{"n_layer": 12, "d_model": 448, "n_experts": 40, "experts_per_token": 4, "d_expert": 128, "d_shared_expert": 256, "activation": "gelu", "moe_layers": [0, 1, 2, 3, 4, 5, 6, 7, 8, 9, 10, 11], "router_score": "softmax", "normalize_top_k": true, "routed_scale": 1.0, "balance_loss": 0.00551, "balance_bias": false, "router_z_loss": 0.001, "router_bias": true, "init_std_router": 0.0162, "lr_router": 0.000303, "n_head": 7, "n_kv_head": 7, "head_dim": 64, "vocab_size": 16424, "norm": "layernorm", "norm_place": "pre", "norm_eps": 1e-05, "positions": "rope", "rope_base": 10000.0, "rope_fraction": 1.0, "qk_norm": false, "attn_scale": 0.125, "tie_embeddings": true, "parallel_block": false, "init": "uniform", "init_std_qkv": 0.0297, "init_std_o": 0.0369, "init_std_up": 0.0425, "init_std_down": 0.0425, "optimizer": "soap_variant", "lr": 0.00473, "weight_decay": 0.0, "lr_head": 0.00579, "grad_clip": 0.5, "warmup_steps": 200, "schedule": "wsd", "decay_fraction": 1.0, "decay_shape": "linear", "final_lr_fraction": 0.0, "batch_tokens": 65536, "seq_len": 1024, "doc_mask": true, "train_tokens": 435600000, "steps": 6647, "dataset": "wikipedia_en"}
Below are experts of layer 7 (counted from 0) of a mixture-of-experts language model. Rows are named router (the router's row for the expert), up (a neuron's input weights, with its number) and show model dimensions 256-319. Each number is 500 + 40 x the weight over its row's rms, rounded and kept within 0 to 999. Numbers have three digits each.
After each expert's rows: "comes after" lists some tokens at least twice as common just before its tokens as in all text; "gets" lists some tokens that make up at least twice as much of what it gets as of all text. This comes from a sample of Wikipedia text that the model never trained on. Tokens count by the router's weight.

# expert 36
router:439477509552460544497517496553464437480548489442465560426504488447464546526531522559467452544561520555408538500490476480481505506494519494536492487461559401494465512551486507498445547486482422
up0:548563506492462559541555528591488535530502517516438572517456510518494509541526525552511515491522580512481486502540513502505525490533455539382493513492551534473539490552481533575463537448502478
up1:474526551449483544428476485501576495513520468533497480544552487507475535447492520457518458566496502583480525433490456494604487437501513552465474448487411505502473500525464495500443482533508414
up2:506596523459456473520516479500496495501537516511485551481481519518388523483558521494542468519519454455512468462618497423477502463457457450507508511533499516471513443492500492497524467554466562
up3:493467528467542508495467480484551465495518542477493542435455498512491517466536545493505550520494479481486538508442478525496444498486505471502480558475518482557414519476556534474517500491514520
up4:543576481528480533500553497589498485561576490476478575403497544543500553441534532571459472497526512521447497482536561507533515442573489483526479527525454566477501475517496486566500521543506474
up5:517542522496497520478522493455481456492447474442581505484486512536528450481494491503529439508475601493538497508485480523407540544449543484477532500515517538464498515496521498441573515444545463
up6:399442456482542566498530487489442501465493474486502497512537526452536506545465529534471573423535546440509461504438528476543498489516459516474482496519515465500454529490571466533512556501471530
up7:475461473460517455522482576477439503482508517512529497537531553561577485477441499533570471471471461493517576562497559493450485448578505623496504509491549538459462462489543450462514510499572508
up8:446548475555428514485550453498443487553534368438503471473493494460475495480533443502470479428529435525528525500480498576530444520415468474557501519575536481467482507554513475477410438476487467
up9:447487456529445519489465471440536492601519436487506441460544486535475447467409508519515504524571466514486585600491536597533492462493475553569584595587536478539480503583507536508501531522506527
up10:535465437453467440584477530440527516502537523440549544512541544487480498474509427532532440520501482469459498458463503507549475405487446482513550474525487516523401468467558532506477576518488486
up11:506549498522497505523556574415481456485573515524556533484470524462513574501495488479463414455492545450487486574482511520474526499423546463519493472516578473486481510441475503420540482483542513
up12:539507429501517513466534529540486489515466546527438485560477495468476484470411542534484486461474469467537506502465575514528545530552471542459496503470451507476518452508473492506425476547444487
up13:457453435500480527507476504475514419537516502528467496543466502523518432490543512557578517507559456454495488481540534548511537476488522545525502502537548492517489469488454475421572497544505488
up14:469494545536518492456487546514466507560502451412551498511443494526605519546534519432521512591504582514520527508551528538463540540525436519584501512515542512592481483467493453497469518506518507
up15:392535445479541519502506488504469518438569503466544508506535494537519517498518496476522477514453446475504412469509510434503480543500440518527459470515412494505545493508516445536455521451487570
up16:462489445449479539450524464562541496460526457421505521479477451490483471474476492556471487538449455483446479508441476520505493512473457502446568447428540488472460491500551507470481540426560542
up17:509501495449553453490562539560561556518510531434462583526553458493542511489429521530477505584503507503549548508524475491519555469526548421443434506572482499516536479552492503475455541409513457
up18:496567547537539510469514537492470450442490565439511486459490483569524487476445554423472502543561492594454472473433500491577513548429502540536510500533457499488499583507450482437448535480489559
up19:515509447504525518476582489552500512501528512497519441518547491539497515460477541453509500439536518545470484619457449511534488533490565383408458476553587454559509487502510521551501482515492506
up20:493476496500461534520519417502500531477484519478520483532505470467518524458547459568550473493562497463515547522460476467487513460535507541540538493533468453493484589470414433515445514491526457
up21:496458416558511532567497501405482494523506509519538494554504517562527480536519498496529583453517467536466474436490434458449488465546470503488510480446561551561437486549534499540499533507482532
comes after: " of", " in", "\n", " to", " at", " by"
gets: " the", " The", "The", " a", "-", "=="

# expert 34
router:445525512550454506459562485534402472543499452516519578464548589444448516502541455533483463566484452522432521487483474497462498573474514492523447498512493516443495530553461611525496592471451465
up0:520572481509494451427460571446499519580525526484493525484543443434521507578571507511501507480451609515528512505461527549531548558519561510478460472477473500491572448498550550501457497454537491
up1:611478498512508463451480482424506487494442449517441522416491482511510535447509434510552452485499544474418578491460475501518462519459545557554544510534573479436532441523516463528554552535466536
up2:485460492520513495499486455428431475530526509553487510458506450480496511541441541550548433524522491501492508554499494492515492494516490484515494491558492559450428617526494498604455510484483475
up3:453466473505492499565532522488545567496470440414503487525595501471459486550580498498474503509441544430562520421463548577542536434507476557567507470527465500490508480467531507566517528479537435
up4:472446539452492466476490433508451533476566526487549509451514499542524541503528502470523491454526507567474476537491520573519505508519461530461441466529546611484480487492502488480447545464526430
up5:424517473500569513447433500503465525555583490471453564461489487494536519482564473502460491494560535562455432479481535453526513542508546490455544537459501530530485478432505465505463482479528494
up6:423486534553470500510562479523459473520494464487533539510483499454495475594488383551514549477510501474563433526511514493466482487518519554475451452528473499477505538482480459567480427495477474
up7:450482398561487523479605507502371484491558410505474521533458521523454469473546475538527466479464517501545553546519501445489577525508499509556553524517502575412559451532581522470515502459463523
up8:443512522454488531447509458541497469498561438419565543451528505432483508475566513492448486487478493538582412567480504464448460570537455450536455487482527524539434490511491411586489481458412429
up9:546551494504518494474493476454447507485558432479515526414553509453536538573493553540531479476561484451501517520592464515435532475438414464524480423564565534573555493509475575494562549482524461
up10:536480440466505462547470448493478473631554506465487581492518502536541542498496544560522524484525491593488473516518526486445545489486440502532469444508409407511556481524464524455516543442509463
up11:532503498468447462484445582475430505585493514546476539541534456470460456553524473500514519565540504542546528567550516436482528470576572499504528506512543538499518457431449522482485518477475506
up12:536534505513477502547571455590520536510522432539510548510508445517533518461485455547458459583490493496521463533548542511504541519487528497460464584497490515464491499455612475567460476445521518
up13:515488489516544528491525515456477531576553467503579492524565613518439523580541505441497487516453542516477511451473522449476462511499531481486510439569490530441506534521489462424393470458590488
up14:522418509458528490477451478458435561415493436562498542448485478443503484526530481522553468480492489521483524540495514487542435495441552500489491482510468532470500457464479550504475466514482474
up15:461474444462458512523563494430527511570549411520539479498542576532399501578472506477460410514579493499444540520502511496556562501388511539588547491479493513439508520545485508425458532495478454
up16:511503542535497497442423498542514458436501465489578520481484477503475444496502606494521585525558567497510435464460529471498487524474511444502523466509499478378534390520513531571513528536512422
up17:556470499467538483532454476533421584513474473427468470463524514489474482497483500542481441496582521588465485480541506485532567470512418536535449493439457428553428540643437470507499475515489484
up18:497418510555401481544443549465442526504568592544417478385530553478457552433500427561527557458488508454509496415477482507492477526527526448474464506543528529469526523454541458491494504449497509
up19:455569529521532536516497433459483477541502496549556508458514437507505491430534444472492498551520452464554566524461453550450503522489513510490520469486504524471557486533405506532462444541498535
up20:540452501491471524591575510510481477517555488453506517489478542471492553519412518525504544416438510570439479495555549563444503504570503442466442528420503520418560518523435523452553507474482433
up21:511472457488558533511533577547421530501472523506444496534517501504503554479522461493519497521535492530483481478501481576513479457537479496486484507428489523513487520532476522438478501442467462
comes after: " |", "|", " =", " ·", " Total", "Personal"
gets: "\n", " 0", " 1", " ", " 2", " ="

# expert 39
router:482543533515433489420478482520477522559519438594468475469493495549498595490539483482408453557549509509563481471437401522533507492479519505548468563503500540466480478538504575483485483467509463
up0:437506487507521506497558487467465502436534546552534470514531539510492463538479505492519530550590594492528528482543560542552474515538475518544536554454519562454522469540502493411517466486481540
up1:516540474511542464489511487475551562535558453464469558543589520482475470449523520481478532456463528508524464520592443530498504450421544504482475560524467530518557466516455449461450493452485469
up2:528506461554484535427532520484469544510497477450519508457476491555462447499498550504471508560483469497536434439549511597529491469498545491414504590432497453524600510523476481485471531473505471
up3:449525551463453482511474483480497464544506503574476538434486520538512513503609497562487515444531518480500561485470423446514493598509488489501524533549442505483479421501505488595443423516496506
up4:529429509493452479436455519463547519471478537451491420480500560539478556469437490547497538481591504455468616524435497483587512505506408485514509492507577487540499433508461503422495432532482550
up5:469484529488563474482514537535530475534497512533542540548516558459493486468480494518501550471527495379519476524542451496509561557445488514535467498537485568522525465513535503550424572553555532
up6:448525472403407503554507492556542505481502430471543504495512480579482491484595521511491533476571475462504526452480536538492513475466474451465520536404464507571512526519438549460517500563565469
up7:461572486507499571444552476478468427480557539479476483563522565439457513491474455551460492552511438513449568474583582487516533403538503483527554539516448550419512468452495518550562480456540457
up8:511514378549551533434467521520536515584478526524532513446550489541540531482557449528453497584481476565444525498463460511562442463471565535495489498530453498493491424527514523476522490470535531
up9:501490504513479544487475463533467507512484477516646465475442461452486583485495508496487547545513538534489485486473486487454517505456495482543555489555459572497444552505524445503475521551557490
up10:516600564553560500533506559491540477520492463554525496471543501494521461475512514499541441509546499492550541460457533488522522523545535552560529507498541529498497420487502538499484521525466565
up11:536445567447486458503581500515482557523507536489542498513496474525537503485420482469439508441484499514550554475532534440513506491506428506493511553547451446537495531501520558465479495575461429
up12:488513473519518491494403512471475537537435474540458507489447545512534513469568533565464536462549436427485524456446545496568536546482469440516483486483485523472437521543490515457511616496508508
up13:437476475457571532509449499452475475514516525488538488519468471481486582491518524457487466498498541527464442422521524513496546526497477455544567503479551497535500487438409485548476509545492500
up14:460464430511491508488504502514559469549580470503469479484494522457422476451450423509522484494478446518484551541527454488531539507445479517483487475470469502491492500464509609481453464467498536
up15:432543463515552564532507519463487526507534493410492467549461442520483474515425516435421494535533513479561517470497491573540536495539488528523448505453475524478550471510509600488560524424544537
up16:484467526497411491505496517417485547492489530495489532480486487530526465521502516525493474494548482498460484404430449492493480515501492498548536468499448516465536481566523508452553511449492473
up17:488551454469494547460517544527444506551481483538443459498434522436383516468536517505468440470521558518596574470447487524531552518448459519494498478469523444535510469521518492416491524474513483
up18:519492498520427432437555409539477518502539568529475432496518544554488512467507502448515524588506520449571546456477469544471584522504571487531472506466473473460548487543487545480493532497436529
up19:419488557477499468500466557554564469436499470499506506474492520496568576472460509454476537508533543539486564537495437491478516519472418438498496469528493425445464525486523520471485502435485496
up20:531471424524460465559451477550549542480516536449473508519537529515546480491537468447486482553478504562504507508533508487510485446500506519517484505496514534427516525483447438467516587580476477
up21:559495447541567522530518450541539496466489450505567499514509469409557487436567499419402471478556540454530458463519471519437497513623487510565504429549532416455552387483497508584508475541513511
comes after: " the", " of", " in", " to", " for", " at"
gets: " as", " that", " for", " which", " all", " by"

# expert 11
router:484529532591486485433498467490419429519527580456476485497531469467465558482516463483490475506496525548458488567470503513479527561507556530577477562459553471488491526509539542446457472520487489
up0:441476528482497552465534476535452485404478431447572557502548595501553475451514496505524510543527497461446550504500538497533480537563517493544506520518501572464498555562546525526489469605465456
up1:446506485463504499514431500564526471533489465572495517520517472424497442618477497511452514590532547529367498466441396467499549473495447474513563498491562508442439483485559555484486464571484559
up2:512547459491472552399515483513472510476459523462474529484556476515409420510464488449557435508495529417536488538449518502531516562518463455535482509475481472475437517478492479459563559505490420
up3:461508456469519554505587475521434463459495536523528436515449490441617511546561541526603517423453509521534458505493531438419476570495488470520588481444575500498544470509463583516460552519517455
up4:443574502567499580541478427553485520532453490498455530517488448587446507479468498448503451485534458483524494470550468448487555474494450499508536485432488473493524517485505497488466493535501469
up5:470444539546532451490462549496402457494528458481581438484464582506429495449456543497446491462501554455535521544482570559490498470511480485466499521451434517589440424505460517420487499505500432
up6:521482544563442502512500537515385470465545468519446517426474460524515470427505495429530465494415486521575442460537503525540454492498461508493542521507470530473465552523598491523606476457609521
up7:538473450474525528462517527417471483508532589515501464494483504470556509470498412468512445503499530528468557501525475545471558473484487578465459547428518478490499513521466573493529503503501402
up8:517510490537458576495542539484514472568498536480494427571518482449535563423485495594468528573480515530522526533461556501485539508515521475554562570488458408523489491427500558472479513554489476
up9:470529458537495534377518472496500492496515491460497488508504503490464510512459505508514618568474569480503504577470576424524488487461483480550532501504599474543548517530499513546536489542518486
up10:471422509522492499573519527464485499459439496473557506459494433510484493441480484483530521472476507518397522481512457447487564529523544417516497421528462500494526500537472521527540530434449470
up11:525529536455517523526487526496529426530544532547439513462582514493410555475466460497527490502537538522542504554496516526463550487526529431563467577540528419470441496526562474501475484542386460
up12:512473535504509421563467457532515483504530487519516524498451486443492493519493545458440543546491493530461545490526498553474491445420537491470485479537491485481506494506502429495493477513481460
up13:493514540453480499521515488564442458520557525477441566490418590507490582536459435474527508456497498493437407528487520469465542515456465558514494473548526522520453471542518508459484461546468526
up14:445566515446465490532546493499423492556509481449522530477501553499499522497482530471479534460469485512554446548435508561479537539497567489460493511456464481475469491516514501468476542555477414
up15:503534454559510480522528562538524473501548523499474463498411443519512460468479472477483514526529571527494431464556547464535487500577541480481505490490566499498500484491500446523398456454550402
up16:549480532507424561509555581534453532454516535449497601466518400536545486570505533569542491536497470561491532440525460482502524570603480505462554535589559522552526494499533500476485499501598489
up17:494576539493502579483549518474518482591462512557472533536457487500556516485504543522546476499487529544473498581494456490514499519529518450503522513489483541472523516488501551474577427513445431
up18:514553466534517578479475485548497473495581628545486544511493506513531465550492507556546431514479446530488508541465476465399508454539488489473497548501491558532395496462467475449529533434466549
up19:511472475508509526498460509567460435545548458531468553486504527477462492456561415565479508515579550578464486416587487528587556441451512498558497467499569560490491375530495506501481464492481479
up20:519438579517458479504520505445530552442494524500472585522559461448442495545473454548475514486531454442492521480497496543460553475511560547482509539493447533507504552513560524581444600572480486
up21:541545502535397467442568509498562435529470520537523445443442504550497517504523499500512477513497441582511499510480483436503393485509524495537485532469493521480520504417448496581508498518513463
comes after: "\n", " |", " ", " ==", "===", "=="
gets: "\n", " |", "==", "′", " ==", "4"

# expert 28
router:464503518516430466424515490480511511518541487497495471516535484500449516468582517516419548519493462473427532497507403510468515519457573496553425492535499511506520524545573522557460513521462493
up0:543542454489544577546499497499481522510577475422513539536538431490552522513477441460526455519500480491521494546444522492527498508526529499500488570517522433539465500485555423528530503547513581
up1:499478548495504494485580523401441498521429463485498440547564485472501579459451507448496496567435561493445480499525564561476555558407463457488492497423524526489470509526485519416556519513486492
up2:495531491529541470527488460483488443534510476550558469466480470484545551474537436474494529574521465526563497574499452489476470545495553564515554492529486526434478464536436565555459476534558513
up3:413424533470555458458404450458553519470546464453486426520529531503495514524511470553545499483603439512539535488517523489542530552581509556499522515490494564516476557537501530494513535515499537
up4:534544467503507516449468487524485481549534522473542481502526448486535483534598562500479527601537552469490490457549548549563578513490539505465442520567535482492488596584548545533499478520550499
up5:529476471542452419436487481512510507591538440531430516506556466521524482496474570494503556477523511450463491479510487466519436573540555454520488485492517490481525486467504543441475553420546518
up6:486557433518551479497513452473545494482434517435383540452476524512496488450551561565556521562468440562443500548567471431521523492503452439495469533528489575548460471478474490493459535464526512
up7:502437594458506486506535451499442522587527507494537483575490501459535490602532441484475474526577571484467591505544575442495497498509504502530538526471564467490540552476496474543474557466437500
up8:518526541509529476480517575595563514449425514456453509481394537472437553506511498514469504484519487558522516482411487515480561517485467493550607500483478553480550490511537541520468499498401505
up9:477472542534508494545435488577513519559493487513490501544509566523452522446567532529463480427548535487501544438555464470509565544420511501515526491527470503496518444457491523551564508470533436
up10:532445496544474455531438465490505456490528523494525467492467481547406508542529578495455609480504544502478560552475526459446485516481546553543498490543503544478472457540460421473477484490479519
up11:462477539518449561506560482475395530484457483474525475442460448470494537494539484530473540503540549517514436546552507594501439469549487538546499554567476490440523548427415569541476486484453502
up12:555512578531545542458545485423553471527513523502493560525497449537605481493523518535520533456415535479482505431479476457499418478497563461516550473509529424466445521432550433461511538490477473
up13:477492564500555451540473561525469526480518530544556532513530494475457520480439503506513530465510451511451500503466472569529482475491546455469461432535509506527501559427494485524341524569444460
up14:510531497451553469462437578489560507490484555480617497519518586451497497469527526496495480579479457459545505558478458493535543429528438474502495485476445400545510528528568432500483485471465509
up15:450519445476517571441498488485490508485512535497482504448524401507476479469462494566459465517590547530545483541540475526471466570493564467488478480523520466526495532510563451438499468526483447
up16:453488482492484598509491514515439494487489505493540444465469424502473512515518466496500511453449530491432506431563472474482464458530515503494502496528526517508510558558539551481417513514519516
up17:499472491630531510520498501400460513549496492446538544563484483495511539437558524571459607502551465519475557543484494539488469511454426524539497502507540487532486467583481541500447509501426534
up18:519429442511548499530501525572482479462522478508512476520541506503501514415514506459519521518495456483548469500475448529478504530480567473508470507510522470461449518509442516533459463538445485
up19:500509442516486510496522479533452565483600471476527521590544486546509418459474480455489514575526518582489498513503603533458528435459477531507496484537501556630513558514452557512461457547539492
up20:507557496563444496515529465509488468559563458514413526451460508563542553495496553512457471525472512516523512553566489460518651489454422416441461527480522468513491563468516480505501570496534534
up21:586514551524446556479474506514538541553527475510547482474415494493474500495566476507548521536457475502487514513520493577455489472474521464505470554486464372479483468505528560518518472499498530
comes after: "\n", " ", "-", "\n ", " University", " District"
gets: "|", "-", " |", ".", "s.", "="

# expert 37
router:513456545453490426474563547481506529532493536557473488432479454492517537507557495503433423533529451517503488499499508443450506545505519476515485476510513459437545608497498544528430420470481497
up0:483479501479480464456473490541526470500488466452461427489444541491545478450523545450411533530551554482549554504519475494502525448470545469483530488457481520445559521510492458490557522531571510
up1:508494481537548476550532486495456485481525465467479433423381434500571410447588528474525483481555487417448535483539512516505509564449473522523526462467576481489483523379453478573506448439506545
up2:488548468496497599438502506499544527519548514572474461477508470532537473489493514519430522518519465536546480507481455406489570611458446419496517457492478477434572506441566588566508515445454544
up3:452447511483510460489568570510500555523481497538468488434482547476540569499548542485420480525541553560495535464424457573450507494541452530518443449461529504442512500507441512404514522444511463
up4:472507494493558490527544487486433509578518608386474532472505501487450542513576520501541514556492470544523538491500468504555517566531497449606504528489531571449557556512521514483531509473468573
up5:536498459483466430522513480526480560471508515536466518547452459506451473514448450459483455588476522550431525519517408475425590523599431443506584581560479480535580543483505572520431495456483519
up6:494481568510566528551511503506514551510529519460469475544567472444489467631519545523511504462461514498439417440518575556515474494489516515431535507484468463500464412557504471509502477506513431
up7:425437511531531487548598508485498548541545538558487501493460527525554505540500477535463439523504525548463511464469553537452509533469473481504515486497391589495477470553517519455493524560446440
up8:463438531490432529430542524440465489486484540499520521439503455459601584466486529411469453572498466478472526465508495433438539520441471428487538468470488472502477491583403430446479465456522519
up9:557443455504537474469479460458441492492464505453552469455461510516489488510495454513559454485498469467570501485470535459446455523529432474439482472564557479448518551485504458458480444510479457
up10:546444492588528407463521448484527534457524543469493469477475587501540517500497541510518517425518548496504460524538531498508601544512449578427457402571505535462528551529501477513548485491537503
up11:462507528439428490493580590559473543579491500500508457504457382491515539493512484522516423393525522443486418550518501445503477486499521510461472512464491494519484545561477478433533444494444455
up12:481455496509448585440459516498474521423489530421492562433510432473421498483459481588480477532524455453461455482480480487362558514578533444466460450519513560545512502542482556468485565479478549
up13:478450505462481527508441529470610497459445443428475510504484560508426447453489530511570482488500537471542449563447506514580553491414453547509517518525527487478512521487462482493501558497499555
up14:462487476461474426500556498517487478445574450517517525461444531522520504514546568431517480580517521464454495531451456525498458493496482502512435521507508466508520430598471515489368495521523532
up15:600484511526523600463486466496482408557557478484495472465470474567508513499545511474516481552480511524578523470513526564474500502486520466529524500509520465578433551530472469573460435565575472
up16:525537560520472498512534513477472577442581448562549565517500504543500498509558459539449491487503541554526487461538573532524538470501527476548548449496525387442504584519533567546487513461507524
up17:488482509504465449446497552551507472540540418464454430438507482447481551474418455533448419523478478503464487461505516499496527439456478450584438491494472463574465532520488492489468540456477493
up18:505567571598504462497515533475510465513553436483508570420518594504463481447510448498528445493521491505573454506510571431551520534540458539557461497490507511477590558543462547509479516439540418
up19:524536527602538492472468467520549532539548462547537521451445414503501473475482497456525542521514476430548467500492539499507407510381481469505479477544532387444497487467525396459526454551534511
up20:459488517453475449542570499479509468496511583533457480498426469535506546464527484478511489561452570518538531530455514513538538500531550523507511459557513506538517515459430536507535533537451395
up21:489503564503531506525547602473508465463485530548506472503528477505501452521451562492553386458494532469471489472516460491541501509462529602441493557493470493533501473531524457472479493516509530
comes after: " |", "|", ";", " G", " N", " M"
gets: " ", "b", "m", " G", " B", " 1"

# expert 26
router:478536503574455464505482513541450463577483530551456483510484451513544518490507545517472434555522475557423515540480545489483535516477527448483480484569535452489465564553520507518523460508428469
up0:515514553495447467509490500431414582541501457509381497471564462489569435423515520513520492500599475515420500505454601479486463477492433447517552494512524488583478490495547476539459475490471511
up1:481492460505497493494566563446476463533491529486505484503541439564547483428474466462529457538547501568465431586554530485475569456473532521486437490553599512483494553503574543493540437485523498
up2:510529542513477485496544429583507577485514504449537487420536507410546530463506449579513442550610444574551511530468499518477572567440534484486515501527495604556530486550549480456501482550433508
up3:453479459479488506510523515451551554551483475513450541454578430466470547500556539432474496495547541413486513537510424475483502476547528515476565458460481499488537483532513495472451525561456514
up4:475513565479582539438442501491554510498446538489481449537498502481517466510514508467471442513510529440518520495455468484441416464554454477526506417465533520462555477497447566524459475495469472
up5:496539530492509475456542480475542534473564493476494457567533495500508558431565458461512482548474503609540490522484531470462467502511532520507592514554489467510471530500522515537559460534468554
up6:539478553467517521482525530477514447517504430480463503499437524446423585439514533560473515547454486527548500446498509456551527453509457537522465557458538516533503517420529488479471489500484522
up7:480509477525471451459476436540481544516433500544428502519451487500552524491465514517460563500541600472443541475556481465536495488455525442474528478495494543561512555539471544498545488475395474
up8:543404558567468513491511514521501491488442526500474581498544473569538496497502474503476493570520552445530546574493454489494507535527475502507436533549540515553509417537479435475483494508508467
up9:560470542561508476474553481478447491473491517451500482551538482495554497434445499494550527552479518543429632430444545517523519511469528522489490418485575554541521494473474539545473499529496455
up10:452471458495508486499545463524440530577466478389489526524484480562469469450460523500482484495613481541492500422419489523487496448458468439487440553465490461448513460597504550505504523514465465
up11:471457510428481522516498505536499506547419548553496497501500451517534473498502548555511479541489476447433550467458517553553499426481542569398490551455549436465508541498513465409518483453505472
up12:493496534494564482502544482501492484496423515505579486437493485456558475535499526479492514493440460559456546535507544464521488446519525571555501528495498494484480519464408470500470457473542540
up13:507473477489411570495438495468466471567481538520506599488476508528461495525450507460545462478570460499505447447487471531542441539484571525523477521543528455520440524539436493550528469531486534
up14:512515585562553522493456480498423559528414557528462474520479520456473452453504490442524496513484508461481452542496452499486482507495529502487478451506517531583465481467514489474493511511559512
up15:528475527452534528566565465560519533454518480471515448508530514518582496476478500496520510549519381497488498510536499521557530423577515522446523491486474521437457527531472579525494505482538494
up16:517463477473505524460488474518576552581479492521519537519479490469533503455509503548552489468542574532452524564437477485494549459530561439539489526577414478485532510535487534490478508458479503
up17:494512494485526480450456483502503587482517535476548514488507413576456471462542549519507502488468507434513409570444616507512494466482482477512513466469554473490421535508502510573437564492516487
up18:542453473529516531473461585449453425508505508482459515491426495462507488445535502478533500522498563459479465468497448500435512561473519517457516530508487574470523570448522432543475465492484525
up19:499522490497511530500563455535531517492444512469549512450473439481513492484558492525550455503457500508472560440436557478510505434555508442530570525501516504502540552492520566476472478489493524
up20:548460447516438490492451547518516417537553444583408518444605492536472488460470523473547462579566413529439493554483465556538476540456481454499532543414459479546483534515487521499486519492562442
up21:518549517497495522510497481513545513473565531561499490481468468507512518470402516432444461543501550494562475513545463546467444481422506499552493522525443514517525484496460468450492497489484444
comes after: " |", " on", " is", ":", "°", "″N"
gets: " the", " a", " an", " 6", " 7", " 4"

# expert 5
router:505535512509456576478497561512481445529567475538509491468555523458504493507499531521455516515568492548431461523497472511513482516468595517541436564492488509431488602503479537572537497409482494
up0:544509501466485477511541522456508496459547549444455517495439525485550496566545439502490562443535557516513445602526510482498511561414503506537525529543487583473516441493457531530521511499467477
up1:470520515500505518541529601510457463517506531544539513524538478508453450541508555498522561460503548453489527579515463506611517543488533473470488483528554491498439465502570510510493464508510496
up2:504507505494465583454531492476522541475560513537543555526502516501541542470476554531475608474601535517501530518523548480471525553493498535508531488476472508556387502504561465506487532504481512
up3:478562438498539504501550512535512497485585511463633465520526468483505500549504482471471494509462450512461490508491504574530535533481498448468454505543540432452525531466545505542566472451472446
up4:477499435492480487498438450559485519504511536452459535521494550478495489517543506455441562487510553467502516544502459557562491525445531544512478483600453524530457505517492490556495500504498525
up5:501500521474536537519528543516490562525504554550518486456510459602467481595446529498488524578508533504520513465541462444548443480553435474485490503486581520462495506448530513539536540516521576
up6:456504469471480469526501553527570501524489408479539508464554500453462475564498535495493512451484517578496478492469503530525506531441524571495555480466569554424564498499487494470510465419539478
up7:549440523525520517533540568539455467427584443558506484512462450512488505481438570510475463495478474559518501455505493503432529475493498532479529537520492489488519515503527467527510527476526515
up8:507513486559518538543503572481468439462486513466528463549519557499477475466501509501511454530489595535528477524496471448581453498467521518500480514529485417408507589450459503471554525490507476
up9:498466504538471584577523463473495475504547409518587519509525407384513430451493471486504455482486542537506545475430454510442504440494560412530456490503500489515389496542531470505464483530502502
up10:513470582492435398495465492517594572461567517502483453493642483530547467511480512556478431523507490503471590487467514488533510504484486452464460478491469526525437523473549505591501534526451529
up11:441413448486427550514472522476538522530534509429566409476507481503493542478461545431473572530516505512490482465475538563452511553496520498558568476480526515453523563580497523561561470444481494
up12:499531492499516547529519540528438500546486456534487504500500448452446544546507589517512491519442473468592559560555529482508519521523485507458447549552476588478482500558483501482434522468595524
up13:485562484453467450524508474476435507501431485501572434557534427516485478567569572410526510518518491436480496609518500525508522563518553497495497540540550430480430515446511475546496462482551435
up14:541499489530458497490491528537566470532448474449443537530476520487481533459472547518504509469407514555448500422482476522481559540569512486538592532398406513494499539505481559515559546505494463
up15:457523539499488528528487445476523484476552514521531483507587570520467520493549511487464568588523459524539461516492440524516439470557558508548518541435471541489520510586540459498461511442492543
up16:532483500489485509449454410507456526491455466468545541558524491505480457473454417509567530515449549431520547478492512543497434559476520443529580567546500469448562545517494497533450572552464493
up17:607524560530411488487476493524447532586519548491564503453492487495530475492529558526467491503523485474515538458529565494559439505477430418536481446548551494527464491521504555525498449503549452
up18:482437570521544511501562557573508447528569476516510572510504558537447517466501484551518497519491436436546466422508545500500469557453516531557513458460525525501356534491596519511456551452456526
up19:530501510577559545457502540478518533518537398470481457510465407496505547428391483499494513449586474481491484474561444476467464459491513543544483525548504535519545534467514445574572480513470529
up20:506457475560505478467606485531599483488463503505420532486472422545524493468502539515442487508490508515514563527547488498485515471504551464474523530500434558519494541530509534474501482509485508
up21:528475538424461503571517459496531460540528515482539529474484498484581470471456413449482410472434485475502450517568455534573475482537379513507452558507525486564552391562473520493568575508525507
comes after: " |", " 0", "|", " 1", " ", " 2"
gets: " |", " /", " in", " —", " at", " American"